{
  "n_layer": 9,
  "d_model": 128,
  "n_experts": 64,
  "routed_scale": 1.41,
  "n_groups": 8,
  "n_kv_head": 1,
  "vocab_size": 2048,
  "init": "uniform",
  "init_std_qkv": 0.0456,
  "optimizer": "soap_variant",
  "lr": 0.00729,
  "decay_shape": "linear",
  "batch_tokens": 131072,
  "seq_len": 512
}
Below are experts of layer 3 (counted from 0) of a mixture-of-experts language model. Rows are named router (the router's row for the expert), down (a neuron's output weights, with its number) and show model dimensions 0-127. Each number is 128 + 24 x the weight over its row's rms, rounded and kept within 0 to 255. Numbers have three digits each.
After each expert's rows: "comes before" lists some tokens at least twice as common just after its tokens as in all text. This comes from a sample of Wikipedia text that the model never trained on. Tokens count by the router's weight.

# expert 61
router:165106105149100130135090174129138084130104111168164131133150079120089081133122130137125122076098133155103113125149164117115110137099144167116132182170071135112126173140063163116109141089092118115124108134112122153097144125137159126111109142138150130139147122141140138143112115147148158149108152143118113122112129158135106150114162136153113120110140134163146076129105127081152138120095
down1:091145125163102162108126084101136136128084129092093090121134106143146157146127094120155088107146154135157128135129132120156105158106127150141128156139073099141086154141111140134150100120151155121145138141088181147155118136068144156111135139127114112137116165162140178178169119153090136125100121121147155130100109100113135105152110136158131134085117099121135137085127115147089148121130
comes before: "d", "s", "n", "om", "ce", "al"

# expert 6
router:142123126132066142152098132121131109141137136127136089130126132077103135115133119140075124109094116098149104115108133131162147150128162133136148142200091165147127130097113102138157148130111124120135136111146105134094154121118116137080089162144105159067119142116139134149136099141221145116102121111126129132138137167155132166135140119134099160130157172121114101091148150125144135158132
down6:132108135167151121147133143147113101116137156126127109119143159084121146118119138126079088136144141151133124087127089086106159148134161156110083129128122149128148123114124121100119115073150153129084090176135115149120114166114160095138158138146118149130118129082142168147149151180144108148155124135124118129106095115124105116127152219105150117147116141143136135136118103144174165098135
comes before: " the", " a", " 19", " his", "ten", " an"

# expert 44
router:131130137138063165150104209151127114135115122123169116131155128124140143158067122100111162111123104148148064118125151097158105143099132140129119094155120142128130141133122123120135158120109106128093101109132126111086173124109133203077112130134132164123155094087160152143125134120113121112130129157144110148120146139126142141153156139140137174133155167103141129128138108102148142157139
down0:108138128126155102114132142111133112135152127089103150139162163160132126127135134113102141122165125075123133105107146115155093122157107117133112101127115146160106127106150138100130154133128087134102130161122099129140107168170096168109164092118143134130143136089119086149096146092104135125107152140100104088157117150187147164116108112156084105180125188127149145160149132134085145105107
comes before: " to", "ly", "s", " the", " in", " of"

# expert 5
router:119087129152120133165124153149120058160102141150127150128097113126136121141092088112103133062123125142186126102143146119120117136124138169133114138182119126124116171080102132122095144126116104115115091125138114100138166122149093137095136135129124148115121135183172124108114112113143096119130113122148077173132110149093136166101135118093149105109122112132105094125175105120154138156123
down0:113129101147132169144127090127115102139069120119120140125132121137141110160116137109165122121132118130151124120113104125128124135134132114102122133083120109155169154185116129125129097116145109158116159149157132179135104121112123101112145070140152152139150128136178138109198125107093139142102132129119144120146070130085108127136072148138144070106147074120102134131124148152121186108129
comes before: " ", " as", " re", ",", " in", " than"

# expert 56
router:154121095148125105164090168133132103168102156172136088142143115123137097160128120133104103106141091127109116102117150091147120131096148144148147127139100124107116145066101146148117146141099150092105120106118138106130132115119132136121115184141105118091113110169135122150145116132155102087090140176107145123124117136107156140107149114126141125138151152135056102127123087104169168132075
down0:155159111076123099107140142074160109125148148066069131160137116114123105101149112104094143123153129174136118138131105113147183135138132114164125128124115130115136122116066167150162143142126151166100159149095122142153143126135107105127158136163105111117116156126106146133188156135141113124105124113138085119108121153155100138119097122127140096115134101115170110097113134080141128150105
comes before: " 0", "\n", " 1", " ", " 2", " —"

# expert 35
router:145112166171108114130123169126117121114122127173113084109120092133119124168113092105081136126151090163113083125170127098126108163090154133109123133169116126091128192145128108130148143118103117105144107139107128100108155117127114135149109185125121128112127139152153135102132102124127142126111135151078131106091096106101167140114148141153084147104165106120097121095151134090157170110127
down0:132134168178110096124137154133166142108126100148106144102143148102095124130166117125153131111163139125144143120145086120083090140158110127152120150125113109130114108123112131133115092157095127122130110147153185115088127127117114136093156132177160164122131149138186167114176162123138133084094104136097110105121112129139146134151154124193134111106163151164113092159161107120112131150136
comes before: "n", " of", ",", "y", "ies", "v"

# expert 34
router:138096144141122088132121166138168105158104116138121123114152139115116146140091128131120121064140136152151129098155152109133085132131145098126143104149075131127094147082143118134116130064118105105097110081118146070109137115122129157146135153132118142112185124146151144139119139167172115092083139164116102146145117157129137125106177167146096150125153110127108117133178102140118139130140
down3:117122129156156153165110105117124116107127111118126147102096094117129091085170117124135151140097103077138110133138104108089131121166188117114125102096132105118147149124161170164173131150161154119141136174112103156109109095154123116149093125160106131099159108119112119134120143100116129153123103139110120114113122137096121141186129113124148104148175178140114150166108180129145137089110
comes before: "ed", "ing", "er", "s", "e", "ers"

# expert 24
router:174116133132093106126127176111170120096043121154130107122130110129139072125130131096069122125113131136159119108137143139134108163136117129112142154161108169166118141102110134112100193097122122133098121148121133108122120087139091153120116140131083139117136128139148148124155125143137109080103125152130111152081131161165134139128142127093102164114136137132145092087150122112160155148135
down1:161098121159137114126129158163099124126149117153141127124108120109132111174123132135088118120118118141105090164110092095130111110154100156146152127123129126101198104153137088184083138105134138136143157130139143147174134188118108123126170107142111097174124086105121098123169133126152130127180132107146161118147129125127123104149129149143109136144147105144127099070113178141139143152119
comes before: "-", "\n", "==", "|", "The", "==="

# expert 48
router:166115174156128134182100170146127079148067116184154101105162115098127150116147125144150125115139100125136111110115147108137085166123118134119168147165124143162117124166103125115117142099139099124094140110120133120094176081115125176134118163121119126085138107122145134122170126128181121118112116139138126111102127103140116130107170128160137136107139168151103111081124134134163127128128
down0:111160102115137080132123143133140167090135107153120141115107145135146108159115097121136121134126152117142123065131123121137129140141097120105111146158099127129118152117096138150090121111077166138167138064106159176134141148129127119154129142118166135074095121111182139142091088121126131137133086121108086128119139144137126132122108128114165147120101126059117164150086128111147108113079
comes before: " ", "s", " of", " and", "ip", "ate"

# expert 16
router:127160129179082124148110163120123096148106140175168103131135101105122107198115095115120138091107121136168119116109170152151137131134133144114147147143136121125078141113107129111118156126128120135116138099103138084096154150100113129136096149104136124115100131160165104163136135120138136085116153137122097104108167100168124162155127147134098172126130086107133093105127134116173157175115
down0:145173158137143096164193125100152128146125138122107115131107118117162117120135115197141149119141052079121162119127106138141149150172143166159121123142174150104097121127119123136152136084125158119113134125131110074142133131148131114139128141120109145143142111146117128140113137102115126089161172159130122100126148177146117123114135155155135165128082134168148163129124117167124087130122
comes before: ".", " of", ",", " |", " in", " were"

# expert 40
router:129129120117089144150128139134154049131095108145152097115104109103123097134141139147122105100119113117157092114160151119203106135125148126105133130153054136121119120136116107110128133077091129139121136146136115130103151116147122146095083150109080143109163143124180110150114112098155132091116138184166143132109088126121123149096137119117164134123116140106122147103122135132146166166140
down2:152118145140110118100139136142092123121088090155140148124093116141153156141101153137133113104117170141136135161124109151116104174114114097124167161114130133149091165153101150109102110122153120189186150143192132133123154120128122148115094134172113113148136147125175130097132138125150114137139128137161150141125108154154137084081102138128122158147136141125153168161071154094100143138133
comes before: "c", "duc", "s", "p", "st", "l"

# expert 8
router:190069129175125088144109173105145121142125126151132097163118110084114107188144108099082105113119126120152098128134127058170132127123151162106154124159133113109090139118135096143115127102126133116107109131111099080116198115132103137143112153096146166114127130110142118125134084123138139082115152129129096123136138159123154134106135148102108148121142121146130111120133134102137165133120
down2:149131095113101126083142100127131117146090113142126121132145163109066127127142137100085152092117107127149182139158137121133105140079109144098102150139143102145112164151135155111114087129118064142131068126103105114098129123123108173141097133130158117108164130150145140076107145122129109133114111132092091118131125139123175101150129111111119153107141091146093145077111116106143155147125
comes before: "\n", " The", " He", " In", " It", " This"

# expert 54
router:117131159132115104128100145138142110162106146133165103131106118130115093147115120125085102077138096116140096137135157099163079142115134126148141124160124126101136143113129110125124135129110110119104129103105117109104147102092092208071107167139064145142103117132142114169121140113157137122121129138109058124103102149169127124106133171151139135148140129104146138095143120093113165114162
down6:173131121162098122106101106137144108113121097156127168138118078158099133137106142111131144105079141103118105168141116148135171132112112109060129107128136128216095124122132125108133117108141104117117167129145141142131129160163090117147162100142170126118153140083133134116153142111150171129111115126106099118178150126094162124100144123113128124135135109191106135119111101154115121130115
comes before: " the", " a", " his", " an", "out", " her"

# expert 49
router:180149145164123105156126154144177122133118117188136082092153135151084114158114129081099130112124124159172148133093154108127123146124150108149153139160104119121111175119116128118109168106108130101103126137094105123132137106131129167093111147128127160119158129142135098186139120125205124126109148139143117122155128119167154127122176111153148139109118117113077108116122143144143116159117
down2:190134125136165113135176143123093140110109154108145149078155158141131124121129148151130118102133112089116099101137127141088099136169121158133074112104152131115165136160143119139115114117106132148083114170155135153138115088111110089146105108131157102102134113130151127129142156076115099112159108185106111114136168133090173106125143117144143135124116172135168172157126125130122114110138
comes before: "s", "ive", "ed", "ic", "ure", " of"

# expert 50
router:161117127137125120159135137152165129139114149136164091102108129111126103140104131124107143112149101149131142119156155116170110117135156119151134155140105126127110162119079123142125117066085161109105118134139139121078134121119079141141104169116106130149150119094178132131167149098176113091131129131175087123107120125114162176108159151104112127107151135118101148056150112114167141120102
down1:186155118155150159114123166139108108117124111125177140119102135139151130078137136082081119153145152155106135106115104100132121120165154157101131143108179138099100125150130142144192118133172116150123116175142153109114083134144152131127082131095090161160143162155149138150147112107128110127147144134121161114104126093137112148139163125131166096117095101147122146163141151146138116111148
comes before: "ri", "re", "ro", "la", "or", "ra"

# expert 15
router:145115148137106111140106169169135117101110111133129102151121095136096102138085116095061121088130101139165125140140136128113156135126152124094142135135100118142143152101074120160133161104101123124110088111122137132111132122089109199097117156141143114082106111150116106151144117116175137105129122147134119109087147134132164161120136145153116149143158124147134107083162102119126162189101
down2:091129091163136133102107077096118156120118146130139106173092131166148163103116152091131102104176134122162126127146122090129102143086100142104106106135178113110127151117137138105142130139134084092135137104107112102165117104118108154099175100100152124147154138120104115140173136116127117150126130094092138060114115115099103081117123114105124135140140104126113099106160137162102135101128
comes before: ",", " of", ".", " and", " in", "ion"

# expert 28
router:136139119147111134151150175123125083131116127169139107164123087144127154145132141082104121079122104144132142108136129098123093142136115127103151107155147111120113140077080127127156202112112118111093127139104141112077146107128100132108079142126158166124159139130148149151118095101148114111108112169122155112150144104174135144132123128115114153126114115145103097067126133131187157146137
down4:114098115110115108149132147172137105131124158155135138112174112159125125097113158166144125191134104125167116131129101113113159147131123110143139123132112151127157117131174128124113131150136117088092111097133125150119142140125107125117123108116105133105106123124128166117085179139150171089107133185132090113103123139082149147126194094149189127111150150157166146113162135110126127124080
comes before: " of", " 19", ":", ",", ".", " in"

# expert 52
router:154132095134101105141146161123140128139074110191156123165130102110109128125076118135114141113096106110157114117127174115153105109098177133142144123154104113107114135104115128159141151129108125078073114111098140085076155116138098124136127124120115130110156112146179110149119141139139113097113129147135129140135100140146136132139155102149133124149169130111103100109135106080204161140118
down0:104147140114095143120179170136153095152137127159120134118141109127149144144132149100105068144164126144078101176162123140116138161147112150086127156121146148120159120163079135118144108124070163133149133147157135100096159147121145104126107132144125109121100067118091108138132105153128175092164145141139154145165149112174123124136116112105090149126129119158138118092123130151142132141140
comes before: "|", " |", ";", "|---|---|", "ence", "---|---|---|---|"

# expert 37
router:157139134139141142146130180170130108160095130143114110138137114136111116157094119089065145145162099135119128133137126089132088164093167173094134109167119112136100139077107116113112146125077108114142147152126137130132137119087067166098093130104104136105129128129122172125149139128135112146155136129154072151094139138171166130109121123127136149168130136096152110111124123102166124136132
down0:121139109133175102137098131120108125091101147102121125133135076113097111118113100152150142120090115115127125116165138119162130125180100156143108156117186140095103162105117120164159176112125080141125144140123102095111110131110122127120148150145126143161115146126111094133100084136155096148111090152074107109146093151114162113116183061138135155120146148102138102126113119110139130146124
comes before: " by", " to", " in", " with", " on", " as"

# expert 39
router:146144119169114100126119148127136056138091117155131114121112068133092135132086117107118102067098127138148133121143157113145123163123126134124144167157130133126120130133117138131123142106152131123137128135147126115105138139110089171082115132099140158105129132121131130163140121122120171113128139124146063146172089165140155155066163134138144128115116122093095098124144136100153194152102
down0:098110135117132115112137135114130054093168123116123111154115108169133186135131130108156140092060100136125144094117097095117152128139117133170124064098092095145124097128108156144138129111125117119176143150133099160151171155161132139161150126092136138124153156143126151124127135143093123164153088142115108134120089120163140119145107123152081123120089112114112124131144129142110136153150
comes before: " ", " was", " a", " the", " is", " also"

# expert 45
router:146132141158100106140114149192137108134081135175147104141129113117110130123082127153111127095153106109115132124119159123150127184120160177082149139149088111118117174095107146159155140123072124099127121120112128096129137085101128186117130133150146153124149117144156131170120101135137133081134148156120117122130126161122114150092172139109113129140137126086096113094139139099146168142135
down0:089142139144130106138119133101154083135142108139135173077121154184152129160135121122121118121136136173108145145118125140164130142161127121094119119174109153090091139103103134123116152182136125124068090135135132100113101131158119127105133131092162132114128147153162114108110131092150122173137132191127113137129117136115130153167154141132097112129158132173115115109162117078179141143102
comes before: "\n", " ", " 0", " 1", " 2", " 3"

# expert 12
router:153095112168138115136130142127132121144104138140154040125159097132124173140133133084106097106125123104162101109158150093132068140130140136103145156125083126112119143123056126127108167120124130117145121134122145119132134109121132167110125156138119154118153123185137135136151093116128138120089147191142115128142112132147147109118172117152143142137140155081155134094091105129151145162125
down5:153127165168166169119134160171110132115095143080083156130133149139174116138140147163138119110125106102097117121138149104125147144115101141138086146132149128147093107134124116126133159084092131140151113101090160127137111147119137117156154085142161119148107145138125177136135120106087078109130127139104160115119166129090135103081148082133089135099089153136132133124130129175108138095109
comes before: "al", "ed", "ation", "ary", "ure", "ist"